Weights of a small mixture-of-experts language model, trained from scratch on English Wikipedia: width 96, a sigmoid router.
Below are experts of layer 2 (counted from 0) of a mixture-of-experts language model. Rows are named router (the router's row for the expert), gate (a neuron's input weights, with its number), up (a neuron's input weights, with its number) and show model dimensions 0-95. Each number is 128 + 32 x the weight over its row's rms, rounded and kept within 0 to 255. Numbers have three digits each.
Before each expert's rows: a language model's description of what the expert responds to; "gets" lists some tokens that make up at least twice as much of what it gets as of all text. This comes from a sample of Wikipedia text that the model never trained on. Tokens count by the router's weight.

# expert 19
What it handles: Prepositions and commas. Commas and prepositions or conjunctions linking phrases in running prose, such as in before a date or place, by, and, and participle endings like ed.
gets: ",", " in", " of", " and", " the", " to"
router:208110209084142127099069134181119120140134151099142082113098122106145127117167102127139079116125098154121134121161121149137124071126094102079146091093087098137106132166186164082134095094162071113126175199161146214155167164147143126103092109128178143081137174124108127098147119134113154110
gate0:125122180130165162075128156206112111113132131142111152117108152131121129100140066137139172107147160083062156146143127131125099072133125160167112113163078136134104104061168146145140119155133091164102194185219134154139164109137161097105091170120103163077115124058106154164097097151101090124
up0:126153107129152125123090119097112183160072104130124143129121092041142115145154154131180141116114116128174112115119160115114106139148107149164163079118121093106198146229150133156105087132108145112137083078133130140150179131149112177136183080142090112103173168219140152101088140135150183091
gate1:122116121176191166191152124135146152094157175104156135050070108121104159071127179123107169162137182090133137137102117147148134149184104119173038153100114164124198100097131182150166153131172098162130135101098127157143113074141108088142139076136154137150133156135139098143162183138108133134
up1:160168085129164145116092126168090097105141110090095089126095112159056128134141136110107169079110159142098154092101153123123108130096185150131092128166070073114113085146150118121170112133089150106105169115083064185143128141094158131225163166165100118091132150128114120144167123201180114137

# expert 12
What it handles: Numbers in tables. Digits and spaces in table cells, statistics, citations and lists, such as career totals, poll weeks, 569 U.S., and units like ft.
gets: " ", "0", "1", "2", "9", "3"
router:100141166102124158157058098171137077086117123155212106086118131161152137123111142144132118073123119142168117096114110121207121054124067061124193105124123135130121141138168172104119148108122151106084121163098151122178083226139156104112093136156129163138137132126103176113112074119115116124
gate0:053089155116146214112108096119077145108102133131139143182076130062105129125176055154123129152112129127163143092190112049128112104172103103144147136126131123177132116101169155142128103104135115129104182108155095087158111120135129168091084172131164166088169135105104096101143091137164120196
up0:157157186131104103100087127117134155187115107107111143137101139100127141095139112117139151125134150117136103109072165123144114119143119192177136088095144155155065096132082104104169196160163142100112123209132144142140086128136113176080111074128131160135048199199081157155109119068097124125
gate1:129123093123143177093098122109074121084103129155145108145045168151138169117142127151095028090130099154091139124122136124207116097145126104079204102133111108156162178127143135150159175134141156168154109178127187106150166166136148092132169134097114145110073151132086158096110118072108127097
up1:141191150104148124150071121154109078141103099161136114116192169107138160096126112137135127087090101113124124133142122125136138098133117165125112047128160158141103109083152122080171155190069128130123151111162188131097110167181128090156076118040121175092155122122060160170085172101131135088

# expert 14
What it handles: Inner word syllables. Middle syllables of longer words and names, often in taxonomy or place names, such as Intol-er-ance, opp-on-ents, Le-ban-on.
gets: "or", "er", "on", "en", "ar", "u"
router:138078118111176161119094181176101092095095156089158147075126079120101110066180150120117123106141130140166190114147202108139090117081103114056127115119118104125187104080100158132128092095129122119062098128126061127146130123126135073116126106146197135121045156085150135136131140113119123151
gate0:200085140124106122163146098119158121141124142071124147126108120142175138192080085117117079145067059118149095110094112094124158150189109119145131062112126118158183133189137126100082108115146157162101103147092091136098152148086140113144116152097165141097125088068107059161079073170112127129
up0:115170054188113147202101125166073127084131089105136113152131113120116133133184124149078129165129142168151115172150112183106112082111108137142187107118145143102096081165112175146143124158126115161124123174096163153186110117137147221123099095170074141112134092191107085144153132110165151149
gate1:154115124097098170114152160120099175087139147091188148079128111079183171114163128104063118103158081154143104119090169122130127115130119145123154105143097091169113108128105127132127093162126158139055126146128080088149190169114152163069119141118210125074082116141124131148121229164110117132
up1:140153119163084109145106073106176090204140108154117118136087105183080153128115134141100146113175119114154162094102080076141090116175081153120121083132193110103105145142158126162113151110144166164198137140111210096060160107127133158099140225102119116137151099103126098120160104127134113124

# expert 17
What it handles: Proper-name middle pieces. Middle and final syllables of foreign place and personal names, plus words like States, City, John, such as us in Jerusalem, ve in Terre-Neuve, ai in Desai.
gets: "i", "a", "o", "e", "es", "os"
router:146118122111127133100111182213137142063119152116117155101086182155134115112138140111128154102148136154184177153073203129187097071069123092128159176143119099104159099185128151130143082119182146154099169128125153145115157113142144145110068152124164136146087132121109162071131135131076195157
gate0:197138153164144120141152202136111155131139125114111125120166153161122170099127114142094062153155136169124120110182176064096124088123136053174165061086107102108104116122136130154150094165134135151175132141161118158134140158082158115180115143195138112107099080211180128144123119092148126082
up0:146124145082102141105134134101131135141094097181120087123118110124099220136105113134146022082128138137107141131111138156123156121098105084118120156147111198153163139102107144150120118126147074185130174226126155132123073110167131108145104101163098082135134232147142080146105113129117118106
gate1:136146144077189099108109085180092121162125133117156172060165176124145206131171110124107135098065093130093150179154175129095072066175099141143193144120099130126147159159140170126080139092144109075148115173121110095121083086081133161149096161129165101152155118107125097154111150134124146137
up1:212086124065082127167123134169126124172076108132132160149085073092120123093174099096089139142078178177117165122117077157085121145132105113119178122134172089137124111138143107137115080184110149113143117163153141152135123153074165132150184099117048106112147166112088082097109095129113080156

# expert 5
What it handles: Table and line structure. Line breaks, cell separators and heading markers that open table rows or list lines, such as | starting a row, newline before - Country, ===.
gets: "\n", " |", "|", "-", ":", "=="
router:125110212083126118122086173146127111131090159108204135100090157165097080092108140064124105066129114071171152123098185101128146112120111072095152130142124079126171106139139122083129165121123103153102134184187097192159142155097049149140133102149157136117108133134114147135192119104101147134
gate0:135105167115102146161156128179150095154121144155134169074072126144125167125164107168083126143124108071147115143130185112123151044091175180166151161105173133144170104139099153113114138143062087117136081111167077187168138123168145062140112176157172163115096126148116156125170091124159168115
up0:152203151149157159112116148090113085160131105132127077107123124184147123112075159135090129092116209158126104135141116140131085152073143087115108090154107121127161193101164073123115086134163140161126164109119133153049098147057112154106146088112096045132096093112171160180106140152108115134
gate1:136133128084102060102063121152167119131132164129130139073133146142134063121164153123130127134110160162107022205107138195113151168124104153139124138107152121151148104149140118073156157117084106201112159126167122152148084120177126097096137129111081148124168119108095166135152131114046145080
up1:097111147131149122098142064153188189152090150160143121166127090156141154173180150131155119179120113161171129129151077067123157101055114141083028139154147138122122141150088112125133109162145195099178130102160070112144104149081124152119087163108092131167163127138115103186150150129099131143

# expert 1
What it handles: Capital letter starts. Single capital letters beginning names, acronyms or codes, often after a space, hyphen or parenthesis, such as B in ABP, G in Germaine, F in FR Yugoslavia.
gets: " B", " M", " C", "A", " S", "S"
router:120103125128152152096120156149102151103086200134133060128102138140206090079114173152109136157107049111183149109103153169167155139113129101107173164147089102128138117126121118076127114103120068106150127134159123150141089187150091146056130138198148143110149156137137164112206109166105142177
gate0:170127142083109124187115142173145124134100113141164129089087141168168100130092195117085119114133153129150155108102124140157136124108103113116131140165100139138111150123178070075119115121136106192169174094170181151118139069142174147133147080169164117106181121057205080158175094115189102127
up0:125104093070125151133169106158134124073092165177157131162079193160182151160122160091106104146167139085061151111085090121157123161121150146130133090172118134066107093130125098104183111088067117089112145105102177187183164116065129122120143063136116134117125095125149115139130071125105103147
gate1:179096141135092139117143116153136112122146195103140069139108177071110090157138171138086106131166078135103198096093081112160157105181121104066068163133107113133139106079101090140100173130098150153144107199106151149169116145139129068134103157136152184174166160146097135154113151188101136125
up1:101170173164165168201122118059051192140108121140146145110136178113161117158093124112175179116121089153176142157121128115109103176111175111113085102108113196128098122156180174125107158132071141116088136125128129120137164122112093136134143155118124080048127068138186127098102150131133092120

# expert 9
What it handles: Word-initial letters after articles. First letter or syllable of a lowercase or capitalized word split into pieces, usually after the, a or hyphen, such as f of fermentation, s of sacked, B of Baptist.
gets: " L", " S", " N", " F", " f", " P"
router:140092143164111163165067104141115130125055160096179118158072114147142073106099167086114146108169118105122162115102147176154071104097149117139157115113122127148106099136155190121143128104138093143135151130163073174164074153131088125084150130095168142124152184162119182099175049153102129190
gate35:140129179123125213104095112101090078138102156123065133155082124134147109122124120149154141120140129222139166110122143166134111174092148113141151154104087146096112116171136206131144119094107149162133139149141118117116177131168108111157157120104104090100190171197135153110104101148064097217
up35:111165044146144158149112198162129119099170125080139090083127124148128120163152078131129151076146135120048101137198158116095120124145119105124170091052139141089171128110088061149080150105114148078135122128127144136126088075091101137120118121124105177148159092121171081127074123152145159164
gate36:173147160130101181150075120155117105115095139108088157120071119141147104092047067098099148134117148124180127078115140137145083123115091178162154099066155076159161160151124130118112128110101122164030166123115111143184123125114126163116135091103113190184131116152180083121124101090153126162
up36:120103117093144115122103130072104076168204133122101087161141165077127149114162201132126085094125117123105140185126103101070186153171134140082164144146144122138162149102158131187204088165159142155076134125144108125105092107115126137116135126158093069150084185130132180178126172106104157158

# expert 6
What it handles: Digits and percent. Digits inside numbers, years and table figures, and the percent sign right after a number, such as 23%, 2016, 142.41.
gets: "0", "1", "2", "9", "3", "4"
router:092143193092151166145087117154101064128091141132178096087136120163152141125122144138136140153122103160179113105106133137164109061121064036139234112116144125172132135128171125071125127094149131161121121142123114103192107182122163129106083113171159135154098116132100176110116075119142132168
gate0:115153156103147113096128163132170141164090197096157165125139026093139095101080115200158064095092100187169130156181094098094133149139127069152138125115122158107103156128114148134123125112191147131137197117172188139146098147106148178159104113159162124173117126160119158107093130154118124129
up0:092135212150187032120118126142104108116154152100208141122132104070135192103087112120130144113140122114166130119130153141133130213108113175114088143136140173142115138109136108144174126102179110129174146135072129109140153107107128091176120089164115138131118186165156166084093094160141129191
gate1:167110127125099121101141117187150102078118153139084099134144106132141105149099144220105113073115070143145123132142173172089072070085062144094140182105110055156106118062151134116169151137076111124182145162084155134137138141129100132093119064136134139198119129115171161128150141140152143114
up1:036127126183133107130147117128083088147113147179161171110130112176060144129197172139138079132139168103159157101131131115124120113070121143137127162132105175139111116156101161114085159062157116133110157140174098070043127087141078133092127099107174135125117088146128129165092167104177139156

# expert 4
What it handles: Articles and determiners. Line breaks, heading marks and determiners like the, a, his, its, first after verbs or prepositions, plus pieces such as d-ual.
gets: "\n", " the", " a", " his", " of", "=="
router:102142165141135171111140146135122099097089117066153145124130181132116064117183162136120095096156136126125131120123175169121140122105053105122207129136086103108185091173174156058133151104170092169056111170124110137122102142085161101147140153169092144085109182115080145076172119136104117126
gate0:193145089147083172122118143123132126100129116105107180064086150112144069151171122138086092104144137105142104138111157127126113077089129150140149105129200090118125071171119137077169136127137134088107155154158140163141149133118148131165099146176095170086128107050150062083180065101156083163
up0:116156087136128201107116114092184093043138074100123142120127167113132111159157156118096084083181124096143123167108147163102071098129084117101147083126112084143109100130177162103130131165124099124067119203164157160154125135095166139182135106171101166074114105079080149116150103096133102118
gate1:134167080128106085188140128103140144107125145189116157126112073123122028125130125106137131087104053163082091082119129161148164111073142114160154138147071112066121143079096120079165179112136113119101086129106122108100085118150115120133143125137202125122086144182137130135117201111076129124
up1:109096162171115134111146033227130094115115142145112116141100160137161142147095135140172174122116153096094140107176136165112121112132139138193089173134096125065103123131115114149089169074138098124152164130173154165167161116125123073146080106125160093064149105116207137146148121177154134106

# expert 0
What it handles: Word-final name pieces. Final pieces of names and words, often before a comma, bar or bracket in lists and tables, such as Noth-ing, Ner-ys, sem-i.
gets: ")", "h", "i", "th", "y", "en"
router:134120117097160183133084138168154129128155132137162130098137194157207125150140095145133121152086051141168173080140147148107137159115088103133110124142123145111162121101118195096109080119180137222110108164139103128148122161082161099085058149154169108106103145172113119165135105144067178137
gate0:113155109132108214169114191142163100167142189100138127167116122151145147154144174170075083119076115129096172100127137184093162148101142145131124131132212163109143148159163169150114100110120148192161089176108118121149098135127153097121084186182091137114161180125131130136132124177091161088
up0:129134144105110125118147123117085158062186134064119109160118110145085148055129123144158141216158096150094066172136128151143118091143094107068112101140150136116181159156083153148201136129064117143072108177126128140131118148117150118194169129098098173132147067171124133125094103114127159156
gate1:141094140120080105123115150089096151155114082143137092102140122153174163121084152133123115134148136160148166105121201142123177175105139064170159147131061094127168086144076137120146120173123115232112153120063132111125114165087115093093120101130134071164073089086107164132173112144155142081
up1:124143145102144161177151138093099150082159123136154122168123150094112107102116060128156134177137114122125101045135125089117076126126059141135094159196140066114112127093115110115119139086146148107141165128118071096113157101160176139076124108159185122058136119139159154092132081224127085108

# expert 23
What it handles: Sentence-ending punctuation. Periods, commas, apostrophes, colons and common words like and, was, is ending or joining clauses, such as . after a sentence, 's possessive, Phylum:.
gets: ".", ",", " and", " was", "'", " is"
router:155128189086153160140134133110091063128165209083137109090124137111167083072183131129105090150113066161141097149114134119137076089124127090113148160091109124133126096127125184125127087095169143142123150196184147156175145153106090134087148168127152131117107179153084150048131104170117156123
gate0:142085181219144118158136128150147153068134125098179092090134152156151089128098115136060126167132148167123165133135146188139143106143170090092138085110031113098145132138143138113181159102176169054115185151150123138110152142087082183111132109140125150125149139117158126178135118144118138076
up0:153173107135161108103180098061136139121075153135137155155140122100174137109195151125125059153141124076151165107163112050117088130136101171165073123071147123172135164156094142142116188137096090155131096159085109119155139177181137151122126074066090160100130120154143126090125144145111112185
gate1:132137078138149123187108143094139140100104174142141094138199145190130128100156141118092114177138153147157120133076106129187131104137118081105136083155151106108170143090098127105111155124166045097162040175116129129100147157093139106080145124111177177135102147185117096109168183109087142081
up1:160127076101168201121088157157142135116143131056077124068147179112134129121121126193145129165049165088152120184095149104060187134154088080128154095112193121151114085124107152131085124094099096074110113141135080145123130184101129157174109133132166110137109111155156142104129159148110135122

# expert 7
What it handles: Line ends, heading closers. Line breaks, closing parentheses, braces and closing == of section headings, plus pieces of non-Latin script, such as See also==, ^{2}, ).
gets: "\n", ")", " |", " (", "==", "."
router:114123180121120152105085139167128096125111138119194157065161153215136092117179146166151104113141124102147115114121150147172117101102100087068157157131125086112186138139149173110133110146173133174153123094248113141093132107053099109087122109126150135114161124135107125115206125154109135122
gate0:113120112146159102152166092183128107159078134123186094104107092118135119093134134166113220061098107138153118152146104164137095095146170124147026119133103060161086148107163157144170159132166096091137117148141086135096105110085097110125113102098182124085118149134117091183168124169101158146
up0:153183122121141185177094142128144124070124159165088095133139136144136113164132108160147116133115129138072115124176121141113187121171128127131159147145191130108118194145106111167116205071174109065122126149038114139071160146098126183132118162139132120098125098173127132088153087069161150175
gate1:053131183139155138110074138160075113079135100079100097051083121113101095143108155162160131115155102084110108126125131106169193154119121114151124172084085152137126150144146132123136116172144167140094153065157112112121148073115097117091087145072163117115089166189178156173103110169173117120
up1:171092125115124110171183097174137130152104127136099159136088112200097171062220193126123184155169095196124065143101123138118110088141153182135095115122171154097112148129141119130134105133123147161062097135154121067122116141147137132070140143115062130149137147155141093131122112096091164101

# expert 8
What it handles: Mid-word name pieces. Word-internal pieces right after a capital letter in names and words, such as Tw-it-ter, Schw-it-ters, Phil-adel-phia.
gets: "in", "u", "n", " R", "l", "an"
router:109093118145159175085135210153105135129140114144167101098125134085141144137190148125123144099134130124131153100115133148171072104108163137108180102122098084167217117184137155120175092103145146182130105148143038133154114179109070124091113171141119106118094123160072191106168107111123132170
gate0:106109156139107116120105169160139114124141156091118090075149131138165166136124160166167101087127122133074175102148130151165086147119096092178085127121052110109200091123160133188193034083083106115090112104107119106110110121100128118094082154132148096080178094133162096121161116083142089132
up0:142157180135082141089140069115135093134167167179127159149138160129071164121198105146108164174099132136146166167146151162093118130135073166152087129170145130154157096148086094178089131152099173162108116140189192114160138207148175146110167131167111152126167124153156141152128134135195110109
gate1:158076085084160143150080167160057126104082108115146127158193141140160203155129187172173102112157141115174117144152159117095105170135119095119122133122082123158227124147125118144123122174164161133163112150145123129125139155191107100087129155120143094164095143161155114073127074130143100079
up1:132138153145095055115138071074124088110099091089136168139171130147175103119155130122122137160125146092189140096194115179180179102072154107099115119118196091119111125146092137115141130156116187188113123129164112083118147090146122117082136113135133103083095063084095109202120135098089126139

# expert 3
What it handles: Word endings, table headers. Final suffixes and closing pieces of words, plus units and digits in stats tables, such as s, ings, ations, °, km, Votes, Rating.
gets: "s", ")", "ing", "es", "les", "im"
router:114136177090128120098121138196112103141114180153175079075106164162142104119129116102132108131197137151201145075190093162111134166109103081155167107180086101130124140152126103142120114131126113187140139160140116165175120154103132161143089205155142123083145119136088161152132065161133133204
gate0:103072153159128135123071145112096122142192155106126167181171139132130122100128132110121129204151122101152173081157110152139161142154093102164108094134131118071115126179109222158096140148111109212139162170149087213118158113105178127132121142139172129091139081161097182118107127122117140151
up0:123112117099167122147176192116138121085129130147083167126082179162136080146112093138050073139152127144148066113059108123116136122145086119122144135098129126202107103156143106089110133152158151149136107128097075129116144130119125147077176106117067128133189111188177141071095127139112116043
gate1:081114140072137135109213083198114137111077148101142106098130175165120164149120081135183136121186091159119152096198111114137117155069130109141177100149133128121084141161115122135090155130096168112117153095157143140186142163086141169089095139158161075126150137114144178116122148153135182061
up1:074081114165162141120154118126147068138139153163090203213103109141096112137126179132120181122107175120132058130175109126167117098152127090108076098111188114128137100136158130113196154140142181150113135068136104181125119127125080143130143136109090159122088140137119120185184105078102084140

# expert 21
What it handles: Mid-word letter clusters. Short consonant-vowel pieces inside words after a first fragment, such as at in Format, oc in democracy, ac in Facilities, plus digit 1 and %.
gets: "c", "ic", "1", "at", "th", "m"
router:146142146115185182156146146134113078118063118126204130110151130173151110130174219090136133098139096146100138105158164104135100078133106120128106070111085115047116121114131105093148053120104110097097140108137122148169098143084083127113064162197145093156102159133097163160156113125126150129
gate0:135202090122136134128088144133104104100161101174133078092092114149128119183137159138151082045106038098107140137060123098162104134095102144134133087157157073125143124071126139109187077143153115164140189178135087127134124070153132141111098122127117098117085124106152129157099093103128130060
up0:103085179129106103162136079142107142123119157118088096129142122164138140204142094193071106109086124124071085084075162092080112150081172131078096095116091142111141149149087155122165188072141077163136126135129119111141057135133126123190186123081161101114085121092123158142121122093128132102
gate1:153091143094117179112147136103060122167158178105089126139089133131090165109131103090059108113186159184148111111047132140129110137094149115124175144139121139111137066159164106128133083094111188129117164105177112029135076094143114147078102131124120105126163143153132090090142155099103176143
up1:170099116089131148127157153125099139144122173155095112071117145087079102130166136116163130138085151125131180098118090132110221133104071101134098117138168076144146147176109132114073143165136162141104095151212090132111190136143087089125095138105120108144066112125128152173099141186184135067

# expert 13
What it handles: Table cell separators. Pipe separators, dashes, semicolons and colons inside tables, score lists and taxonomy boxes, such as | between numbers, – for empty cells, - Class:.
gets: " |", "|", ":", "-", " of", ";"
router:156139186054116141118077160191176134125140177128172125032122125121111089140113118096133102131144108086179154105078127106149169145131117097120122118133106110120150058105140136113150134080098110139119167168223108195170140153130080126115104139122151151146090139128142198106172099151109158127
gate0:160103147072205149114089156152107114152130121167166110109131113145150152130158131191144180087122130117143163117146089106159079154143184067123091096178048065106153086215136092142133117077114134082127118129168118157113149152087123126126087113111071118130138184128092109145122111103133096169
up0:156128117113205112140133133145073147215121146142097119168082118077154153131208170167167144159098080145118130126088073098161122121132123144140175117138101062125151167122129103134092151225101137146129176092100100120111132133087087110125121071136126145125189143138090119149172164117126086109
gate1:161144191138138129124101087114108188127129125112111097144065133094116094141082162152158139122145095130059101127067137178108152122100164169164129135111105134181147092149103217083093155080137149120112117151109068180182065167157150141125191146114151101121170126149088144143124106140100141184
up1:122076084113178121154138102132158137116163103197121088159153144138113154090155153128124202119150046137100078117123134128138154064137200079091120140077135126076123106131141158153129126123172100161125066095113146106171170161108101108151134117092170157162103116176118168146117207127158096098

# expert 18
What it handles: Articles after prepositions. The and a after of, in, to, and single lowercase word-start letters, as in God Save the King, retail c-artridge.
gets: " the", " a", " The", " c", " d", " b"
router:130098157139126133107075141145089098164097119103157094113115160143164114062142152090141092110122141127135120091184142174161113136066028104110155091145120136118107074192165167109183160125123112126122174115152158144190084146108115091149092152146101058077082148135099146102191113155115145139
gate0:044117168144151071092053064155128091139131100126121069130155123113129164147198125060161087163131096135094132152130181174108173126132154156117154176132122138102110145139166087118166130155131119137133144136098102130106117194111177186151102159170145092139104123136179176159111136188152126147
up0:149101119120157185128194121079168139144105118137092142175110193127098096056107143142066152088120153158163101133192128083170146127161128189102071114146132113131100125088141136157055133144170158172134142201110201151155134114122111098066159102115135126113121120168109109107083119122091136119
gate1:149062146207106134131053172068119145153113165130091175109142138115149116112095097122051067148091112099131157089141154111135081138085171107121143148145118151172096132173153139090163150100091105096110148206140113109123154141135121140129128089194144156144081131112091152139127125154060074132
up1:141136140128144170126087135151144134125142112115085170137167107075116107117150135125090142117051121119152104110068093071148146126121178093097127154079126175088090156148152091118131092106118098041132157166105073052141135105167120127111115096153085071123147190089145095109171133117104107208

# expert 2
What it handles: Spaces, brackets, dashes. Space, opening bracket, dash, slash and quote tokens before numbers in tables and scores, plus the first piece after them, such as V-iet-nam, Tay–Sachs.
gets: " ", " (", "1", "2", "-", "–"
router:127093105119147136137119123186130054132125175105187142137115141113124107113174118143124077126127153079199148108125168131179108090158114081102130138124158149081135116114230153093135137088173112146118178100124134157180072196113083130107100122158161102076095185128107108116147063105103117116
gate0:119050076154137088154152112187086110151166139123119144104116144101150113111171155118160073142084143129123164090096131111122102101172124115170152087113116100149039116187118137085120073106132156172166109151130086099099089203146140076108113115141092132167100196149137122194123124140174122129
up0:123089154151160074151104188154124147152171124106088110134119106146149099152075131114172120126091145219140089099091054108097093053112125114182115089168093117098135178179101163193164074108159146157139105113099063132134131160163127126119118098160122135132088136111113088094138116112089094138
gate1:095137119141151143162135149064114074123154202158108125124086156175215141116142135110157116094098153112083132122116148118191074122109115128119082106123190168167077107127153234050130085136130114176099134116169137085122087186142146134113148099095162142126135115148141103109147140143113147110
up1:151118131129088156129163095137113060116084106152140184123132151216110090133122157161121090092087138180160116154132126148137115102073130109132128099096159170139148127135177081113199161142146174141134147132156201121061091146128111139214119090134142087134107184098075122145130127096086174110

# expert 10
What it handles: Function words and suffixes. Prepositions, conjunctions and auxiliaries like to, that, which, had in running prose, and verb or noun endings like influ-ences, ref-used.
gets: " to", " of", "ing", "ed", " for", " that"
router:107112211140168110121107124158107132115108191092158145046107142171145069141135112131130069090113093196129134130168160123142127060122128094129111072068100125117161154144122110112136128100146076153103124197121154189143146172132125071115139174136157154140114206157100135088118106132096130108
gate0:112121096063173192118068111135191110130169162140134059135111189193135119150132138135134063151149128165137147120137123158112142125127136130197133135107113113184161169087181107096161095132129119149119167130112139108100106130192127085101169147134108135137109133130222127057145148094100150080
up0:136123096124095127100169099163134194094180142103170109119161192156129129172137123127101162192164140147118084144088148115063153102171156096136130107106091146103093127108096190174164130142078095126146111143107139140115061134158143080148165139100146115096083103200106204107094171137123177125
gate1:144075119190120136190133127097127129082131147116179168151102126119086110182120093142140067140119120129167190064063186115087118105147096096099125086113145131134126089113105103205128097115148136147117137111048140184136164164093126121095116094161126149134144167123119061130157138069159097102
up1:211166138131153126118111113144084175116121113136058118176150136104129103123085116073135114184120126146123103129104139091104155119147098178120067084197124129134191129173064190161140151148120118095106152143182069133105105167085151117063099091087155087083153148146116132120085110118119102132